{
  "n_layer": 15,
  "n_experts": 192,
  "experts_per_token": 6,
  "router_score": "softmax",
  "balance_loss": 0.000102,
  "balance_bias": true,
  "lr_router": 0.00128,
  "vocab_size": 5428,
  "tie_embeddings": false,
  "optimizer": "muon_variant",
  "steps": 7578
}
Below are experts of layer 11 (counted from 0) of a mixture-of-experts language model. Rows are named router (the router's row for the expert), gate (a neuron's input weights, with its number), up (a neuron's input weights, with its number) and show model dimensions 0-63. Each number is 128 + 32 x the weight over its row's rms, rounded and kept within 0 to 255. Numbers have three digits each.
After each expert's rows: a language model's description of what the expert responds to. This comes from a sample of Wikipedia text that the model never trained on.

# expert 50
router:144122140154151132150143147086134188098123073165129132167095148147130157164104152126079115138132112145143138109101155117098128112159097191113152187096122112123114099117128144062121196087106141
gate0:167123150114143100130143131165160117126114119147110174154090157140175201078132115049118131180156104134132080102086152137153086204141131167149179195159158080112123073059121124097136160148130118
up0:097149096134115142148126102113123181175130122088108066120130110061083152151137129176137156129068131122099143185174064137079172069123145077106102058106093166120139195152134079119114081085134132
gate1:109151112131122133136122178159140105107105132143158157122129137075134188120082070083111096103099141135092092152119178085074139055065118199145142107142121128162118144122100190193155199112186117
up1:158133122176156076118115069121104141169162091140080103161076101190127049091135130178157165122105112106162170051134076164128149210145152040113152131117139135111105119174145087075055069131079108
gate2:165168120134155144099130111103124167103130083166148111191101144126106098079094150082118149138122080125133185084126127137190120166074171143129146101070095157182102170128060085072163173091097116
up2:127162185157108090137129123187156088127160130114160191166111111184141192087118126158122149130144192112145197218093083074162116129134105170125155133175147097119107110048144132085107074134170081
gate3:137116114140118120117183093135149090079146172161070138152151143113142190180138082114103108133095123120076143123126162083124105097094124076098115125146155108110106117172109082156156094130193101
up3:165104093129138127164113183095100116136124093122134101138155156103094062112115160140138130140132143131121100137164120157069124121089181152104136105152088166128126135123152139121103113127024166
It responds to: Participles and nouns about ownership and media, like wholly owned, based, written, composed, books, talk show, often after a or is.

# expert 33
router:105152137136102187096124162099150183175124095162071121185143100114117158138127146124111108180156102156167117103102166155079154058172078150119177155115100085115096143084147144131099149111156180
gate0:122089157105135173171117111141108118141081102176110134175095150142072119074130137108142135156150128129132128022140106126117120175149197137164198131136132096135141113185129098147152148088135117
up0:112098169118104160169112116166121132115077087184114144173115147126098094095128157104142131091128142103122125062140125110116083171132191156156177138147123077145141100137121102164184140089147116
gate1:168110141124164055168147128110131152176132061128079159155109108158155095131150138116128123135086067092110129157141161144158117185140091115140161101164108097149105142128149106150064103160095118
up1:121123090141156116185119111113151085103147099132136122116185147128105146106114135143122139129143189139178130127031214109085184113105177138137127136102117099148141129141148149098137116094151143
gate2:125139151151133145082136117145123088105100117117137219115194155082121125148089125142140108112096155098182142150118094102138115153088165114130128149147134130156158169116054147108123138102191075
up2:165153124182100129115139108137114139129136111096124170140171152129092116153105174128130130077140102130141124177088127135178093200112135121106110131128135112145177164150031150169115095110152091
gate3:158136121138090150127102135119147145127140111145108124147173009119138109106121069137128134116188120111179119119115100111165136165141108094153188124102103144112145146125147096104061172093126129
up3:104120113097190114108155138118136161107124144171139124144090221127123118104129200123128100149097112108133155165100160138048155082092115177101060178123147110167083141134091139136192110135130135
It responds to: Prepositions right after a verb or noun, mostly in, also of, from, on, with, between, through, as in published 'in', joined 'in' the studio.

# expert 11
router:120119098168104168109180146104177210128083122153166075156132087147067116151135164143075075130132072147135133094111178167092157068133082172104159125139103159114066132084162149116114189115124151
gate0:071117145125106097085131121100206104128123138141135141126167110105106106143127191081120077134128132075115168083102145173137164083125122098145145150106144168123109180151137120112136143141106146
up0:156119128149149151046143128130150108144213126111085135139167086168057100127086167066125197201140104091123120128063150073102102112117116118107096091156114168075069121152102136105123112149156139
gate1:181154136120125061151142124127139133118133098138112138147125111152115121057163100188119076149118116124130076130148036126075068138140128139103102114060157137171152097125179103114167192117098124
up1:133166108140136121142129131107169112115119130146076102212133076081107116120148114135130082139073132105090088137163065105047179154100093163132113114083161086158170110128114137159165148112083140
gate2:129146076099136136105158202164078135111146171141133125169067161116099128118206101165121060147134127134152216073165075092097130108123132116078085075132155138104118121159196186146106072133143096
up2:119202135064113165108110185147093181118165160122109117107094193078111106081143096114127088147079100080107194105195091092132105081126103088077108092164159173105151148118193190096120107158163156
gate3:102140190143117113156178118144105132131153137138123028142116112085078128088132141105118138094135123132120146108118126114099070141154061151142121155163150144124082142091072163108103173156079157
up3:091073164122170123074097116110093106163152109111142087159119112154196145167127064112157086140115121142125140170089119140097172129145165091143106121136117103125146112050144056110103174161121059
It responds to: Action verbs, often right after to or he, telling what a person did or went on to do: moved, took, returned, joined, signed.

# expert 2
router:106106123130091113116177131060123186119083075139114122175108133137105138132124148134089116134166106198158141109115137167067157096162095141103171156126076072129137104090178164114116130089086146
gate0:146074187090092132106131200096182162141135081172145102170117119098052142074146127113140123099118103120157110111192141162163118148090158108106091150162128141088114119141145144165141052164116115
up0:104116092176123133122142067159145143156129204124123102161095145114176155128105118131119125123149095153143145112099125142088163130177140140176126121125119138146169166128112048074135201075169146
gate1:109167048149109139127100178141131082149193110112104069118157133143176131078148145129109126164093148145118130103118166140172187071121184123161167096114108068119082128078197116116171120114089189
up1:088081200127088100124144117111108117097049108137072104160097129191093118188141122118109129145161138102143162104159102093114128049168126131076139144139101104085089125157147194086101137150203128
gate2:133136141120147111157089118088097116085109111109117123095151167089160142116113109140126163148105157147109156120155115114172092137114157133188121116107149111142136092115238199089141105099120095
up2:123111160121104149120162119167180148185142132087139160196105108141109123125144134103130120097163116099135118138069105155106133143142104111054144138156085100131127132144098067190104141162154160
gate3:157132155131120116164107105087048144181153089160112168060127138187131103115116117112136150096094210179156111140125124136155085083165101127138104101096143123073109119100167129118185149181226126
up3:135119123126156114088084153152080152164115206097142094111119089118126093120171156181127138087112146165092106152166144163080217149076040122120129118113154094150154138142177170132150152183179172
It responds to: Separators between entries in lists, tables and infoboxes, such as pipes, semicolons, colons after field labels, list dashes and commas.

# expert 32
router:116121106194112165119149172085149182155124107142148148139129129123072124158118167196100141134178115181143087116114170151103175103185067149114184107111083133129112127083148165146111142096134131
gate0:080152154120151142114116165171129194121098174167139140202096126093132135140125138158140157126113111133123184146130151122093115161111114113123151097100155095105175054147086043129144066101154145
up0:136162175079114083104112143145149190137127139171159185190109159119129128115126122095145147116098124113116215164138135139090109159111174097140118092119148116118181100128084054132107054074125124
gate1:185105104167137076032094115158152098098140146114128085152156142125133088062110105088135143140158132123141088121142111144167081128081109115166069146175103153102192161139189139164144126151152108
up1:161107132124131142090088103170159127099174149109162081151143158041134117165104110137137172190168112128097099047143194159176140118075095168146124147135139160201194138155174104140196168138129143
gate2:170147103100086128097161103110091169124144062110098153175121147135132113102149155127128076169153166186109150107145144150118101133089136136110100113154146138099034131120158087101079093102097148
up2:192158160160101117105101079152083179140123105143077119182171145105141115066125156146158121132076227153110159127167075109141085135103177112110086109164139108134151128085201091148117082091087178
gate3:111113135132147168076130176158138167173191147122108122121159120155165127090099147184128164158179152133145087116125107120116120127113138118177140114128137139117132152086193134059159087173139179
up3:110090058103160125050135134152097128212143152170175137070132095167110106107137109145124121101091140084157020145157074150135082132100149106120066113106182112103034110079158147106140110124127128
It responds to: Prepositions and months introducing dates, and the digits of day and year numbers, e.g. on August 16, In, During, until, December 2-2.

# expert 10
router:081128088145092129117195132112152126156082087173120121153142083168076174132167130157079125123164101158140097102104129173113146085142115150125145174065072083097099142078107174106128098090135140
gate0:179147156135113137156144132167154092142122136166112143100147072121215081097151136156130119081125093095144144205123109098189176160141120089148139144123137156197136074105108082108159118137137101
up0:096152117145121086107088136100065112124182123097127134094109201140136150118146132060134111177119145155112144068171147185109071159123141153111102135188145145111150116157136154124085183225113124
gate1:104140120197132145072187107183179147139086141193115185150127165119124117129156130166132151154098159107118137099109150145137167116107098118151115111120043095115135145102130104140162093072110094
up1:070127126157135146082176116193167141153065149188105188150119158079099104112163156123131127149107162096103164104087157162135157107110110119129115096098069105123152127116130104144155090104101081
gate2:087188165148119111076136150161158176171108141118146161160162052163120084084179084177147141169164136127155106096162119093097144151119136129159149170116104113143176151135151183207133116127137120
up2:031123126120131091067118111143153121166112190174086177140092183119172100135173138140134121140182089099147090122133115166099084135144128129098136183143112108172121098133182142155190098178123104
gate3:121166104151159140121164117142026092122142158152145084114132142177127135158127094207119105160111130125176120099100111212216063104141149124030114063129100086166121124138147128116153123138140154
up3:133100137097111115127103149117217148137118130129072128144104136079115124085158158039119146107165110130076135114159127081039168157134094115220157163136157176063114111144093136122112138104121113
It responds to: Wikitable pipe cells closing rows, header separator lines like |---|---|, plus section == markers and closing parentheses ending list items.

# expert 61
router:114088103189138147111172180104180146163155110160140092146113093127133196129176177128072095130147115160133055144097179138117128099220112117111158127116136105133066154093093170109122173110140178
gate0:126143078152134106170140117156113119154150099175116064147118067141088154099111107101122134139085126146135118082122153239172123127127142140203132121137116136123138128151104116139109123177114125
up0:153112165156133143143102130118143143124121105110119187102143239164173139158135133149123107103165192116123120164140097046107151104146121144051184121103141102126140142135151174122156150113085148
gate1:138129128154086133139088088103169121086135142214114134114139144064137143144115068135104113135148091118130140104132119119175118178126149138102147111126149103179073147081143112145128103139087145
up1:158166130139103126112120111095195115069118101192090136151121130073120151153110077148104107117104074063142084097165136118126128175165165151157152095137143114184098152077135088119150109099074165
gate2:131170046091129139136160127151113116090147129171127055124111129132169133157113133149080157110128101158094157125126090176134137124132113118125106088093119142061098113151121184103164068122156110
up2:104157000093099113127125096155131092067183125147147068154097133142110123172127106136082121084151121129077175115134094136127152142131119093144099110118107135098138102172160196109196087161170085
gate3:061051102113146127110118138152183108151149124109145148097147153122160140102101146090154138119154093141142101088135072099166132084081106108125100166136119135058149117138165159104123119096141141
up3:169127150068160153071144123124130139112120120137127123148138189206140110143143169157132061090129072104107121048158090113109160085143142102138138102152126078176129119112145118116201129155127172
It responds to: Infobox field names and prepositions before colons or places, such as Died, Born, Genre, Coordinates, "Fighting out of", "in".

# expert 16
router:110124114163070152095145147098151163166062090160149131160118134169117154135129174159105119161133090162148106113049121122091167098154114142124154145141072106128105129067149163095093161075132160
gate0:146152056161184116114135128084135158128134158152099058107148128156148132095112133119128122135094052213075103104124111191099134134133160143088083144128127155125106120140154111127084142116143155
up0:126100066075211105193133123102128090110082160182134117152123144144176150129106126154126167105122084153128094138160137154100154118143154101132117124152098104061093121157180145184108137102112183
gate1:170161125099113129147139150098105153148138118115189126121140132162115129106177102049095128134084122131092153104126165114138106175087121145125115144126053184086122094193179136145135092094147078
up1:131185136112112142169152178058110161108144084122177144141123110174116124129200145052118131124108077116127108130129147122139113176104141124117105160132073150094136139149194172151119103054150079
gate2:122171133091184112183152143133157136138142149160142185165095133182150111149132132137127132128119170128073091150169132113088127109132135172181163116127129096173134129136112118124157131065117136
up2:099148146137208097069106145143175114107139110146163167133089155137095151179120110113142127144151058119116169109108126116077113061163141111114153092121107110139096129124146105162176125167086143
gate3:181144112133153091163144124089128098165171168137121092109100146183155070076130106133107133110158090069145138086168174086062052150166108149105145169153138130151114164197124065156158134104092076
up3:114137140091060129129092164078180137129097101145114165090104115031144125154086142077131206128123150108126142185176142136167118110118106085089122133107112203160122111122113124105132086060150053
It responds to: Prepositions, commas and words leading into country or place names, e.g. of before China, in, native Sweden, Northern, United, Netherlands.

# expert 26
router:109142168128108161141132168080148172176124101148073054123126084169090122155131145141085097149189130164148092092128150121119191079159129150105135148064137143081108126111138138089141160109103151
gate0:145162083139115118101127097137148196134099151082069109127076129091128136138119116117143050128194126171145125080123134077138143129145117134066087098125108117067136110119091129149080087143099097
up0:122114175139144134120164139162118105132109134070134149093110147174134148089123079080129111098089130110089172126119164090090081115183124120110127183147122154132093140134127133155130108152176189
gate1:167086132144033147141166132127092143171151172155129145137150064140159113168076112119119098173165131136132080126184169164158110074140106118143173157216162114065187088080148105133110094101128134
up1:110130126105215130105092133105142155071131073085147183109114165142149145109146143105136140138141117069150108176090127163075118070140136126121141125047103100130106138111105103098092143145112114
gate2:148109130117111109150167158052074144188150115148129097136148110119120129095079130160135133156146140158095137138144108111056113110138137161091132213100141104100139189136103111120179157103144154
up2:133133101147153103131102083177160102062084103127153060080111153093150130166110146192113131153076110124143187048119195121200111129094125161113100114107114178138140129107128127118093146084167104
gate3:148082175151161148171068112086081169131154125178094100100205159124102098128060131078134088118101143107132094135113121098110153036131070128072131130146130151131126171083117132076118114140110160
up3:154084140135156199151108176086131152117143144162138093138153087071081096152125150125139106082154125150080108118164181139120168091129101105051104179109135122140153140096110112051128122142132155
It responds to: Middle pieces of common words just before the suffix, like comprehen-s-ive, el-us-ive, produc-ing, except-ion, bl-ess-ings.

# expert 3
router:099147078171089124091186156114141125130074098160145150131087094147073135123170179169071111169150122178190122111099125130105122108188127171106134198129104119078101102077172128153075154108043136
gate0:132118137191211134113185124133180177139120142151109180159109114176159101123096088160117140105103127152091082106115106173105158140141125120117165142135129084168055148138090197098164152138079150
up0:130158111128163134167126124154191143176156107145100103074123101168116129110122154167117157232113158125106182132165150078141133118149115123095128159127171138149080134084183055140096087143095134
gate1:108161096160128158144175147075117122145125160120101123164096119116126182169132180087123166108064131185192190102181142157094133099093113132066135119128130153165147118135146147115169170098129105
up1:158080188111171120146081136149120094117141095145124179092160179095160106061102079156131135133161131093066082180101161108171127156214122114173156144115092125124141169160151098078115085107126143
gate2:222145123066118147162141125103123094085058134114122106173076111139163136124096098168167071089153141177195161126124116168075175145202094147116121131124129105121115137101165128124140132092064123
up2:211158148066071145115131097109139086102059163083135148148161133147171108100096115186157123086149147142152148183131148136116133155197099117101122096130106136146177146112187093141168097067086095
gate3:167129080157104128133081112124120102143164162168051129125148168161113127144098101132104080134137092138096098062141117192079153090141095118124106116132115149118099118159127117133207174118096125
up3:145139090134142155125106118118066132129161109163105164151169167136106119106065095160152094131216116140137128123113125152099185109125126146143099089127129133157126104105157097164155126080139133
It responds to: Middle and final digits of four-digit years and other numbers in tables and filmographies, such as 19'5'7, 1996 to 19'9'9, '1'64.

# expert 49
router:080139084172134179088205186098174155148106105167098115130100114121115197133130171135076075156171098164133085108110169118131119078164093171120135124117106114081079193092128150135079145128102132
gate0:104135198136153136105116099095149155148147152107128122120104113186173054136140108112116108175148088145110140170139144097093164137139118135103127116138149117082136146067142119145087143130131157
up0:087148109068159144131119124174114059095105169177153144154115162110119155193061115165147142110100164026151115143104150118149170107079094158187123159110109132139164132163139085134100142085096145
gate1:086134091130143115200164113144168137183198147150139088106119091143111154170141127070122124123049134142160097138130102139156151113157162146155107101094158109108124169065152069151116195082176143
up1:131125094119098158150147144120148123187179140098154078093114106088094113157169092103134115139121138182204112167140103157113146101142116122150144123086170136123124162062154077171106152119175132
gate2:170159179127094115125124105162155099200159100178108130114106139116114093098120157100135148155174158168158170133062080111130094048150146121141082150162102131095120120068133110092196137173145161
up2:108113123156086098093131145140128150055092152109177172160142077093135134192146142090123110098134112108113051109158186137101146165142133153116142141074123115151128138194138129145087149128112071
gate3:149184152131092131152122144088126116113127120114132106130133194144132209135080190127134146128142152154092127150092086107183104153080135084110128159107117131154093116120165143113079103117170118
up3:081156158111117159123134097049149061096141163124139140102171146131165205088100132157125136120134135122103114106140088138188131119084177081119128125161115097164103165103181145112089105161185125
It responds to: Cell values in sports rosters and tables: position codes MF, DF, FW, WR, plus ranks, scores and year digits.

# expert 42
router:114112117137086173131204163117145163138091097131095115121115127171094176169151167155064121138161111183125073085110179168136119119184088206131152145085108118135112145119114175105095171092116171
gate0:138123094118081085117089094140113231122102153058130117131097137091102109083151115105131172144113076144076111136112179124142126086163085150144087114111131152132138127126153162126104161152093142
up0:135129112075082086156087136137116228139116151076112106113085116128108113065117086102134139128144089120089150147131169106121100109133117167103106085117169124139139123180146177131113162145116161
gate1:163116126082123104102147115116087118168129117111110075101131119135164072090164101149121142132190166144115103203136110128146099157128127122070157131096100141084165102150130108179142094104152151
up1:120095176179123128101080128100118115142110114103141191129090100112089158113117128130122113164107126167076162087195177159092134094115109073120113156171109201140155165127131162119159078140097151
gate2:122050113119126063146125167145123105162108152109102134142137132147153134108146150116141156124061141151080177132148137149140127145105156145166103084135126154152132105065127122116105096120166108
up2:116086163148131116138071090166056120100135191098103144134152128133164071133187163165136133098082093112120167109182168146136141136182174111182118173140131114111154094103177114078135130150144144
gate3:125022070125089126126201131105079152088127119168114138158144158147124114137118180156123126131110135198196128132160182124146115104130128155105087158147215105105106104126147100145139145120157122
up3:147057089139095118170176155146124138090134140172079179176156169190102135090111203141144136153113105170159176146170192095160143114166123148134095132156201086153125117116136081165112130107130121
It responds to: Final tokens of table cell entries before a pipe, such as Stadium, Field, positions FW/MF/DF, years, countries, Nominated.

# expert 29
router:106084081190096153103146174102133155132075086171114125170103133132090133154134127179099108166151099173142118120076207149097108092167105209126172156093056109127101156101144170087063129133089184
gate0:152180161150091228137119175170144075119150129117099127096131073152142139162124123195154105092148157144137090152141061147159139125119077094115120069086124166134104159121169144140091177121111121
up0:106097086165122103116146087091122163161129114159156115168093192157143157085137158096122165153120086148161098118119129070103085118119170086132187148174141096125146076110120123131148128103143115
gate1:159136115214129111134077086199126119080093129124156149125140050122106118163101148155141088091116171148150094132169142178142167129081160150131108199120129142081165161125196096121078135109119104
up1:133165160072090119121164177071133145137160112145104101135134179120158177100160096140110210154108092119111119175109135075137087082120100102108157125108138084169098107131071170138170125135145168
gate2:124170133116132144100149117093081107112083130090166138104183157135128136138170083098122083167154075085153122137155129134104139127167137134098131071181139084145123085174129124157138116130080068
up2:154148140088078153086162117124088120139084135032153133134169124145136137158139139070119119171148092096127104154145100149099120148180106180121132114130135119145090117160105113129127131147066075
gate3:112149114192100120176121187167137090171132090109172116079087113093181104174118113147125108137119171142157150104101151130071150148143159142158134091121113149123134129104137137154052108094093149
up3:118144110175145156133088193167131125146115120116159132129095079083148086174123070135143107122149194124163134119077162124057142146101113120148117089120103118157115120096143149169070119119066116
It responds to: Last digits or letters of model numbers, catalogue codes, acronyms and capitalized names, as in F-111A, H383, COPEC, Records, Foundation.

# expert 63
router:091107137124075165143163133117153150174138114161105147134113098199083112113163180167101091116159120185173106100083160129139172122231067149103122145119093102114079116099152171136089124094083147
gate0:147148132130072162145163123135167095243114134134104144124148127175101118136101128149136115078138125150198084144055084122146139100162154193085166116155116143130149122086134137124078170135120122
up0:137158107112080189176123119138190093198096123156152189122153089174133149118172169121128100129173206120148119103126135130138153155103120161142172187117153156158163132081128120108077100153117122
gate1:088137073160091162125160090125115141196147146121087143149108113099083114089105105148100114107136148147140158094076140104118133169100084097147060112094139205135085167159134129211143106107136119
up1:104165114141198167114124081086083146099185150113121101141081111121068096146181136150141068141119166176123136146116096135120154128092078079175097102157129123123133141119161144161144172166115141
gate2:169093122125114174168107100138181073130130128162132137129152126160097089119159101118127168099126125126153117081112097091117225082178069093133146109175142106120105142100112097176162069204119157
up2:204136132167178144105160151214148107154128134179134151120107130116128136171107094095105141122140161096184123174089115190166126085127184176196128121143104105126083076130178113105159122162190134
gate3:126139149139078080142135129138162137160136095106172127124102141131113110137122104175118100148091158113106158117096084073082104145106208165102154099183129202136141148159079090135154100163144145
up3:223130104081181101096115174205131128149118100115143144113107120107105139173169149093139115148169179126142057116081170099176085130192076153124150107117104142155118144146128143102095074088125125
It responds to: Opening syllables of personal and place names, mostly Romance-language ones, such as 'Is'abel, Luc, Mart, 'Wal'ter, de R'ot'z.

# expert 21
router:146108142182131132143176129117124153127102130132095108132141044161114132108117192158096137172131119124134148080097147158124139082166100164119145147074131125105098167109165149134127152099122176
gate0:149159163122142151117202127108107158074109111148059084147190101123179132053082112121110123140139178096146139143131082145048150147166118124186188170122114183169101122082131145139142111125099106
up0:195108091114104090137074140094132121140116140126101103162166130159107091098129122171126129089096117095120135206133156131115111121145169152168114150101152162107144095159168141122149141112079185
gate1:118076104112169093050124130125132159122125127121117141125119123183169066122110133100136106158140166149148141208064073111174149125128121134164087169127140169127099134124078147150109136160120158
up1:146138096090149107109102111107083123123111082070122139146141132155188107109108171161131170110179164134190127204112087165162144188093120129153081151173122148157083083104113122133107112196110165
gate2:084121154089114142177108145172139135102127155134172175181158179072089123136148128100119172127171104094118174170121166144145107157158122093132150137166148124087175145105131079103121109143151104
up2:158148135122128069087130116075156159094139130054098065107167147133175155125133108125126119133203115124111076106129110134142163171118139123152149153081102147177118188121115143077154129194115118
gate3:121139144082135122138153165137106147118139139119056101132131160141125153184123168110128127165097136113156112117124127154168101149126106099120156134073115121193163110122117099168144099158152121
up3:144114075112144164126137148124126069147144124126069062183091064085096102111106097091136074184132138124137132100101131079123152095115141141099172122126115166100136139155177153134137127142197124
It responds to: Opening word pieces that need a suffix, above all cond before -itions, and also due, sequ, except, confl, Conf'ed'erate.

# expert 58
router:099089092166126160090191170112152187171104079163144155138082075188104118130130150162078068153132110161118128135138151155094161101155112181131205170110107084117085129135145161104130157157098155
gate0:099134116113104149121114180089165100094112165163172117122091139150092159108099158123114137138130122128138090132097087179099130088157183106163171123143129151147138132142110181142118131084153083
up0:133124147112091167137118184096117108111126150189178164143101137142109135126093127141152160154132136122165127083125043168102134100146108070167188160181138143145178087130099182152098075110085133
gate1:150171110101160105127154065138145102117186168143136153127136097128080147127121147139121103162118099144110102090045154151128123144196121187135126112150128138099172126136113151135127161094147161
up1:087114141115126161099110146116116143128083114082102101168141173166147155101152186137124163112147184098168142154183116161092165081096102057090093117124135141141096117128146089107132061135100140
gate2:117148106124120126085134130092111126184120149122121136074112072119146127115147127143122107105067093145106158143120100090095138141114117213066125157099145109148155108118102123095133121135061175
up2:096135151154138166124167116149123120102126156149145121133189109166121142166083147122132181121130170134131151136115115112160160127120133089174133077145108136111092105138164061093133060117173107
gate3:139120098081066195069181091128116117156095120125175109145080116170150112102123178137120126144143128113129102156164111167187122070073109086025112122091114155131126141105083180176094089118159194
up3:079167120214146099105072160152091154142175156101122140129113153067119132129122073177131085145100091128150117107125149131109125110165105064205141155109113097104097095156166118109137139154071139
It responds to: Opening parentheses, dashes and spaces before numbers or notes in sports results and tables, e.g. (13 innings), (second round), +19.

# expert 37
router:113087154210132170123190139107140177152114127144123131135120122123083118174143156106084111145172102141153123114137145189107140136129110161115142112130127136135109159114128150081129189064098169
gate0:148115043132124114144151150124123072174155107156097182073144152188105132133135117131124155116109114098079081132119073117134136138134105080086087150120106165140182098116104122126149137125176128
up0:137157128136187140093117147184059150061072109139112124131131115124135135170093135172129146077169133162146128092118193127120124171165137121135117126123107088088114214111140140121158186095054189
gate1:166121172107094169138073080135143149132143133039144107133119120123139113130152108092136097121105180170104125092146171138164106127140083134181113109130121163143109149158102145057119131156161157
up1:125103129063145151163177168111186135121122094134138167182148119089166169081114103141104157149162131086098117168125108143040183099083140138151099178127122123122158055158173144079120096122101088
gate2:168123176077048125154158097113114088095115170122153184130102143097158167087187083118111130149186186149097146113143104149159118139102127155126116104148115161135129092160100102079164116078072092
up2:199149155086060125147147112096103067046140156085124170142084119141172126107154090118118149148160146135100157112134109157185134137106135190203100134139107134145145106183133125129166129136047095
gate3:106146113156171144094157096201174129101135082120056144167150157170111144086128120115106123093166049104108203177105145149130101120098161139128152130139116077106114085084121081136152064155123089
up3:136130122130166097118114106197119125108129109105077104139138116185135135109149100123126142118200088127105226183132138163084078172117140091104135104157153066142122075134147125101160109174091101
It responds to: Spaces, digits and dashes inside years, ranges and table cells, as in 2024, 2012–2013, "from 25 to", "SI 2002".

# expert 6
router:123105119143158139113133118078134187171070072196125106156076114146095146139179163156097089149108092189141087129133165168093116122179098192114173127090133103094077118072158138123075145105114135
gate0:168132132170136109154113116103110143040103113112110093151093185143150104086150183087143076126152089159121123119141145068086069179113104086161101116116149112153065210155150108118090076035099119
up0:118173103111092165130162123181142151199172199165145179105154102066101121126118099163118170121131179117106117122133126156130127054127156179119130129129116138095218050099120150131112163196141145
gate1:139124083136129149119111152155103097128146079153143186133128147111127125094077076140147188140083129158109094108139107084169135105112114171139191106100150135188158150049076124187133117153117138
up1:150147206142115163090158125121134100129122129105151139130229130138116144154173154172123113125154203158152133136116082148128113171136138138108132121118094191105131143192121127089082122128220138
gate2:096175100170163126126132156127117140163163094199118197159129149139126087117136172180131166128089103167099118128157115108139146136089134100170069113105148133110130083108102128165185130031132128
up2:129145067111136119084155107180145090118170093178140173149160189106104153107107092178128139082094137142134068100137135109175122114094151134176142148114096129219123098153107088220162194147162144
gate3:123117085089124144055154140147170128150137078139112076089102107155074188082188140113138124127107062173152091161135174162107111112146138146111141101146157144096103129160169116137138103110081071
up3:127102114119095137060117095146172104179160103121142055120173107207090140124194118136149125110121078168148137118115158156110144093179145119131164115127162212103112106129165109170104135141139124
It responds to: Words and years describing albums, songs, films and episodes, such as album, Best, debut, and the year digits in 1971 album.

# expert 25
router:131126099188097166103172171112143171132114124105151137194055086155090135125146127150094074131158072152139130085118134182111142124141107181135169174138080113159116128107146155152154142128083134
gate0:104097105194114132113151100171149175147139166082146178196102096208127162136110157127135128107073146154169181132189104129121103125141104150136119112138147125123109156058112110135151172136109114
up0:184104142064106167151091172114116114138110139136145102124097160085172117153134129126138169118135145076051061084108147048119103154123162188175137155128069091126137124174122148140131059110144125
gate1:120093146095107108128132135104113134176170145172147154111099103154100173148208135088125150087126180131147157160124089102079149144128173087151172052156072102084150115124102135117101140149147148
up1:125105090154143171135081098157132138136089098186108065116195132149155111158094125117137120152111119179178090089097161064175136131133128147078130164100146138114119128090096197072079083156148122
gate2:145148149177067142061158096179150088148066160105109068158106173104036101167150087149120098102121103105079042122134129156144149172099120151136142141111130088165095139107108165188176134124125104
up2:126073115135252113171134161064091138126129085130110157152093092102167164137109133134135176215118137129177186180125132105099126080148120126144079118128149143130160108144157138094141142105106122
gate3:158152121112180141089139127146156076075097138098163162069115133134164144100117167112085177116132175124109131187141123114147127118162127186143135100142037143089159139162131138135095055130067111
up3:132125079161082117104107106161113141188135159118135147153082118117080164169125096134122152108115047130152132142113140155165159118219133142145137146118121160159115161112189167141121121161173141
It responds to: Digits inside years and stats in tables and lists, such as the 9 in 1999, the 1 in 131, or the space before a score.

# expert 54
router:083102098173119152108158192111164156106067061189106120140125091191078162125144141198091126155136072176127119058143139147096169087147135157110128194140095076124116135120128183113131170095133174
gate0:073119078114116109155136067162129118118116061133144122128157143169080183103104134177118071109148118146135139090129145071104215112140124128112159103155122078143135152134128176105126117162153129
up0:196132144114211154056106129125159180143164141129135172135148163080168104156166089117124182149140168127143115164102074173134097101091130147148105102123085157140078069078093088152192098100141103
gate1:132131111153141159104135132136170151146142122165090149138148028176123153147123080141138134059135169065101108058141151145159137152115147096144110147130103151136139148152139123151142127162141196
up1:080117166194133103142123160147088151100094162097170104161094141135163056093123176131132127188116127179107086141132134139104170086136107160076110111122187103149132101141165134140106108115120154
gate2:193088155139145140125110127183163116098093093119170137121099219136077125148120116030131123113126157147124127139128158124133144095126140145187127091102057091057145123219187148166123124089115129
up2:087167102092110106113131110129155122132097114106127112099163067076157107181136081183154114111180141124175139103133125132068161131098132123097144177149194190120150164146120169097165146127188135
gate3:095159110115084149166150188131180114157104099178129106124115014132135155118124134062123128152099095094100117178111139098110194024165136116122110078112101175144114159087178157103118169113140138
up3:080129101134075151162177159138155109152133078167123112093128022113153117101141132079131107161124117082113119141138131089110181052142132120110107103124121139127111184124163215142113187110132134
It responds to: Pipe characters and other cell delimiters in wiki tables, such as |, |---|---|, semicolons and bullets.

# expert 38
router:110154126175104162149118148104165175131122077153126142145116114149088129179147143164085096153155111141202076118108182153114170056153094162120163191111115142118098138092126162123115169084114188
gate0:123075166127144087129111080166154148095160113195181127141160106038060134134135152105117090100186113121124119092124140138122070101149066100070110117088148158142111112055159125150142120147163118
up0:203115160121122127117121148134126072153144124138197114161144128024112099130129099127140170094129163160145104133124083201120058116138074099090073121144157134136100086099103136152152109131145087
gate1:185145145111104138102125094169148091081133099150135093149097176103118121084132119145108145126066065088140125134126111088137190103087157145044160140149150151084112167155078103119116150148129158
up1:134145158075076127086151092143159105095130100146127072134076178134119128128177102105108132139118091088141110160124093078134199070104178145049137100145145144146121156174100114123133186173142120
gate2:128122105152199107121119150148137178161121076112214098100202176113166139150164132156138108135105133160148108111108138126136106088162133132111127124102112187129103101100108123163124181121109108
up2:123135049195135136123101138119123144183115072134191074110183179118110091131122074106148135125089099173180114171133078118144076097126080167143114121105122169160119108123134134161142129127135079
gate3:155156201134131135184162130103100131143142139176074157130081131090097157136154104152111153129165161143090149117110132122159077085139151135150075173100171113112117142123176142067123103089133095
up3:181144168131136142167101125106058115150167164155108192121080124084086117123126117111128146119155166137138125107083202147154004123155109155171092149111165141125148161148165108090093094105128095
It responds to: Verb and adjective stems followed by -ed, -ly or -ive in formal prose, like respect-ively, conduct-ed, special-ized, plus due, according.